python train.py --n_experts=64 --activation="swiglu" --router_score="softmax" --normalize_top_k=false --routed_scale=1.0 --head_dim=64 --positions="rope" --attn_scale=0.125 --init_std_o=0.0 --optimizer="adamw" --grad_clip=1.0
Below are experts of layer 7 (counted from 0) of a mixture-of-experts language model. Rows are named router (the router's row for the expert) and show model dimensions 0-79. Each number is 128 + 32 x the weight over its row's rms, rounded and kept within 0 to 255. Numbers have three digits each.
After each expert's rows: a language model's description of what the expert responds to. This comes from a sample of Wikipedia text that the model never trained on.

# expert 47
router:152110175111120075111099194068119103133134167113133175118123059138101073120120080180136188106065107092160130094108118114081150166194165045157128118124073167163147148119125107093140123111170108172160129113104063111169096149133191117127169138
What it handles: Middle pieces inside Latinate words before a suffix, such as ol in devolved, ual in intellectual, ir in reservoir, al in dorsal.

# expert 53
router:114152148125156087079120155209136151112128151152094154176173059168089133137114154133136099152091126184183124116080108131125178136082120135135118132133136156144129107082141180179122122103149117190182172126126132108165134143130121081115147163
What it handles: Early stem pieces of verbs and derived words right after a prefix or space, such as pl in explained, gr in graduated, us, describ.

# expert 51
router:119106132066076119156157132133175190124191132119168133165158179098101088141062175124158110108193110120128099080107138141185169164146116139170142135184148119141155145089172114141133105079124150137184120133164144096130127139033148138092099143
What it handles: Past participles and adjectives after forms of be, e.g. is known, was located, was built, was nominated, followed by.

# expert 6
router:092132141075152171151118077162175121172135153099133092080134106142196167155125119124095153162121118138175123126140061086080113154124168112097109109126124136195109188144179152138164138099124084111158192088116144097093137147151125200084179126
What it handles: Digit pieces and cell separators in vote tallies and statistics tables, such as vote counts, percentages, and pipes after Total votes.

# expert 35
router:087173163106110171107122168148135108152107132156126112104074072091160142121153075039151113093125100097141106127084143149195118156145099126131128158118111167159132125156137179112097082065134122133082179156127166115119140082112147112097113204
What it handles: Nationality and demonym words like American, French, British, plus dashes in year ranges such as 2020–2026 in infoboxes and career lists.

# expert 52
router:163099087176117117101130102117144137101134106106130131080087111153207178063174097126168147126164092163115164136135063120144135145098101174128180146142116188158189159121164115143105100206184150156166114165106159150207101113059082145119095059
What it handles: Inner word pieces, often in sports and competition text, e.g. fin-is-her, Nonpart-is-an, advert-is-ement, Un-inc-orporated, m-em-orable.

# expert 15
router:114076137176077116088126175092106163128148092142112116142067142184121120077108149107171143116140102128145126084148117073131143075152134189117154114139104166106195146177131123114122119145159118145113131138139114106101124134115157115121166070
What it handles: Middle pieces of Latinate words before suffixes like -ion, -ed, -ive, e.g. Promotion, contract, quotations, determined, profession.

# expert 45
router:185154063090072125162113186123193144132129105234112169144130170185168178141162132129075108088179123181090162090155159124142118124082111058141141144147158097064114111130118150110135137079114121181064140131098119116069111119177162189148117106
What it handles: First pieces of table cells, infobox fields and list items, e.g. DF positions, Date, Loss, Stats, Best, opening quotes.

# expert 22
router:105152136199128093123130108158090141091175069133147118076108139092142097123164149067152143102105138117097079163152146055143112114143074157163148146103160134113089113087143094100152109123162163038136195077120097137109169185138155180073159118
What it handles: Number tokens inside years and dates, mostly the first or last part of a year, e.g. 18-00s, 19-th century, 189-5, 198-4.

# expert 39
router:146089120193131123106161168137112089076137138125083084158107140080172108107049132092130044113132119140070183152177123138197087098117109135096179101088139163134102127081089097111158125166102143143087129077160144093085087186096144107119143139
What it handles: Vowel pieces and non-Latin bytes in Japanese, Chinese and other foreign names, e.g. Fukuzawa, Fukuoka, Mao, Japan.

# expert 31
router:146197141143091171123144116092143122104068089077059129105155170094125059123171181084096089136093118132164131104112121096123105132119152068140083152139133135162091094167097145081143050132109138122128110088079175118080117107126139091150068104
What it handles: Hyphens joining compounds, opening parentheses and quotation marks, slashes and dollar signs, as in burden-sharing, 6-year-old, (RIAJ), "Waiting for.

# expert 14
router:123147105154166133186162135135095114162129130164138093102165114140101143143104135091153116160120177083110069114107126152149118108099086154060081138081152102079154051104124081158098129130143120136044170145125121150111167153122157115086128135
What it handles: The is or was right after a subject name in opening definitions, plus table pipes, commas, colons and equals signs in infobox-like lists.

# expert 42
router:130172151114186183179105140192069063106089154112092148062102166160044104070190109085151129128119141143155129145072147104093148168117133118133083144104143143101108116118130136140130120135108096087094137153161147054117147126136132067059100097
What it handles: Hyphens opening bulleted infobox or list lines, such as - Family:, - UNII:, - Ambulance:, plus dashes and pipes in table cells.

# expert 32
router:166205118112124148115147173136171080173127128145169126187091122198105105093128108168170122141077077131104165199187089181106104117098153083150101150154154126089101110111109147084098132145091083162095190110126172137112061144159159147110072171
What it handles: First names and their word pieces, especially Slavic and other foreign names, such as John, David, the j in Stjepan, ri in Henrieta.

# expert 0
router:107100179152112068146151079139180123108084116181143098111102136153152185123102124193173111173106141106148144138184123147100156188137105081156108108094123140168128134132123092145136149140167162210121124130095116126171117150162118126196118108
What it handles: Opening word pieces and short function words in election, discography and sports tables or lists, such as def-eated, Gen-re, Re-leased, for.

# expert 62
router:130193227120100081140112147109084131084154110111148157169171103132098115134121158163136107168106184051116179136098122121191172119174130121068113101129114126142167124161090086174115114140093141179114059162126172112164081153057076100143084111
What it handles: Prefix or early stem pieces of lowercase words, such as pro, un, im, reg, main, as in reprimanded, reunion, truncated, mainly.

# expert 8
router:106084143158091103162108103150162131111151138105115121132126116160114135070101163160173185140182117124109115142129126117121101178056157141138077151153112120135176146147107094167118135111157183131102130127108120153166107067154103171192086143
What it handles: Prepositions following a noun or verb and usually followed by a determiner, above all of, also in, with, from, to, on.

# expert 21
router:132141097125118175092172151150116164138143105124178109163143136216153109139108097113089177109139106135213208131145123149117148131134110118163099142113125104095105162114126168165135144187128097145130086118111150136130104132147108162199165100
What it handles: Opening consonant pieces of lowercase English words after articles or quotes, e.g. f-all, b-lack, gl-ass, st-opped, w-.

# expert 49
router:123134132184086096159156120123142133115148088114105130115134072132132174131096150176091070138088124125131175155145066158184178112131119134148141133130137153206095110163088108172163097133179126182157130098139147134207179148074116072099105126
What it handles: Prefix-like starts such as re, im, co, trans, pre, often after a hyphen, as in climate-re+lated, im+mediately, re-re+gistered.

# expert 30
router:145129095131136127131089144124136139102127122093070115090146131164079160117098174160208133152141117113175088186136115075100092197093164175138076171117135091080125125081147102152080109057126179117107129095152091147170118078161147174168067115
What it handles: Prepositions following a verb or noun in running prose, mostly to, of, by, with, against, including, e.g. connected to, known to.

# expert 23
router:121136114182076095094145136108123115149153113105192129125117175155143118101144167146159195147119109080114109125154153083060154160153130121135144108165122109082132108111175118129142137125154103098120078098138100159146160120109117117136140168
What it handles: Final pieces completing everyday nouns and compounds, such as st in grandstand, ance in freelance, way in Highway, ter in literary, plus land, son, friend.

# expert 50
router:134130094180131129120176095170153081129087157158164090201043112161209182130160129115151086116161089180080133160098138166111117132124152094085168137109076092145127097117165144092124086133130147089106100120141137158097151109095108090170151130
What it handles: Initial capitals or first pieces of words in proper names of organizations and places, such as Board, Management, Branch, Base, Street, College.

# expert 44
router:082106094145147133156174116052068140068154137104118137200059107133149151147123164103130159132127108113164157150143105157164079069175117189067127108122148174144105095110109172128166154127065164153085185121194137134089085125146146091140147150
What it handles: Inner letters and accented characters in non-English names, especially Polish, Slavic and Italian, such as the z in Białoszewska, Palazzo, Zanzibar.

# expert 46
router:175168095115170116087084149090167159159111131143138202115171172107128182082118114209115085106134103168152180132116133129133190098140148109166127142101059127174181129068117136108091109138091088149138176137149156146162097119112080109139150099
What it handles: Measurement units and symbols after numbers, e.g. kg, sq mi, km, %, plus parentheses, commas and pipes in numeric tables.

# expert 57
router:147130166225158161132182086068138109113178145147143137147124114094066090130136159114195198141113131047160100122169101180146071124116099150072144164152157157094109127101094127078155108193093109127061118175171114112190105156103110164097160155
What it handles: Final pieces of place and personal names before commas or pipes, e.g. Katwijk, Crawley, Atlanta, -ington, -ville, -ford.

# expert 9
router:112113117087110159104151174141101112144124178156169100160087096149097119155119085147142172152131154153171166177095092152046128096127124147119139111158082094109138115116120112066077044126126098133119102132129154152132189090144144105115188117
What it handles: Single consonant or short pieces like h, b, sh, ch, amb inside proper names and place names, e.g. Manhattan, Mikhail, Messerschmitt.

# expert 41
router:112059094129126109184151097146157113123163135162155147133116148122125100077081181119129106107142139121153065157105115095079115133122132105133152149150136142102179119150147119127151147149173169119189081110146068132154131180159093160114121137
What it handles: Word-final inflectional suffixes, mostly plural s, es, ers, ions and ing, such as gifts, issues, settings, participants.

# expert 58
router:150046101134122163149133129176128158138065157074119162149180150143104125148119174152149140148134117103167098099141104078098142144130171165184073145096079091106138124206106132145146141161156160153139088166130092100166164116122152116113104145
What it handles: Commas closing a clause or phrase in narrative prose, plus linking words like when, while, was, named, ann-ounced.

# expert 55
router:169128127080164040115163112147212160149143110136140148129143143171111097156070186174164111138112112152101142155194104121136156120158136125184108169134098126150171125159159111202140147209129167161159090113132128172128107097115099120168137133
What it handles: Pieces of everyday words and verbs in narrative prose, such as se in we see, Des+p+ite, sub+se+quently, c. for circa.

# expert 16
router:127142158120111084124151132146157181106130126094101144211175120187146085134094132119139156138168116122165140125096149115156138165139087146099154162114139135137200090186081144183129131165144128147135176175132125115118168180144099132173143134
What it handles: Verb pieces and common verbs after to, can or not, often mid-word, e.g. d-iss-olve, s-urr-ender, acc-ompany, plus used, took, off, well.

# expert 54
router:097054137157138136083162077097088071131106143176138089138175131145078098129132137147153173066112096098098107182082121103073104139195174115095168087105099171135112126124102086133125160140077123098111137146184133084177140157172139079123144126
What it handles: Mid-word pieces like ic, ec, ical, ial, ient inside longer words, such as Racecourse, particularly, Cuicatec, boronic.

# expert 26
router:102130061145159085071100117101124164168155139204114114086136083128155104136128087221148126103102123146061096176191116113138159055104140102065138081093111122136197107144161126099170145083117127129128180102149110113087182143155188149089117170
What it handles: Year numbers and their pieces in birth, death and date ranges (1955, 199), plus the er of surnames like Mayer.

# expert 29
router:142183124142124143136134214124168107170129156133108163159131058131136173126101095129095079170106145151139232106150133167152061084124102184102101107157133136084107091102133139171096099134117136103108147161132192155104071157138121190141136190
What it handles: Inner syllables of non-English names and places, often Slavic, Spanish or accented, such as ra in Vrapče, ag in Zagorica, San, Fran.

# expert 43
router:081122127169098119117138099162124131100106127079124138143134170159081088141082153169163187120101089120108086171124087108159074116197135130159165139095141125147195138124121161118137106145139144084192125078135142132114172091106083109144119121
What it handles: Final pieces completing a word, especially -on, -en, -elf, -ist, as in res+on+ance, comm+on, hims+elf, vice-p+resident.

# expert 12
router:109120127133077102142153108120092122109133093131101100139109142137188072137117176161152135144143112168149149124105100144120099101141131144102140089155108147087107105083105160125165100179134124080116155142147112124111155113096172152136107180
What it handles: Middle pieces of proper names, mostly places, people and organizations, such as w in Milwaukee and Ipswich, end in Crittenden, and in Banda.

# expert 19
router:097162118100096097112233101069126149102139134136144073121128185112140085111166138171110158150189149087084208147044126129087111095142095107135141141111167121129174134161106105136100065190100064174114069161148100165128142141123088119117156171
What it handles: Word-middle or word-final pieces after an initial consonant of concrete nouns, such as b+ox, tr+ack, c+ork, w+ind, shr+ine.

# expert 3
router:115100098090150162103095124127165144120129119128153130091172071141137141101170116055164078123085128133117125149104145105130088125064110143181084151078102155120103143165133107112138143140140140103168140131155154066160141123111120202093144124
What it handles: Commas, pipes and semicolons separating items in tables, scores and lists, such as 6–2, 6–4, "Boston, MA", and month names in dates.

# expert 33
router:089169157108088098127129146103105155088074098131145151093098131141148154143153113137117090097117143124055190101110142128193159152144172118104174096114153091162079193178075118116089119129118147155156063138072185161099126083090096091127103116
What it handles: Line breaks and == starting wiki section headings, and word-initial prefixes such as inter, dis, pre, con, pro.

# expert 48
router:149118121103087135114098097126141085157068204094110132134112160127098102133127135111104117127110099147099115132181118117088146116121157150133168072137119074107065130150097186126118184137154212046187076107161126092076066118126110158124027066
What it handles: Periods ending sentences, often after a closing parenthesis or club name before a line break, plus heading == marks and decimal points.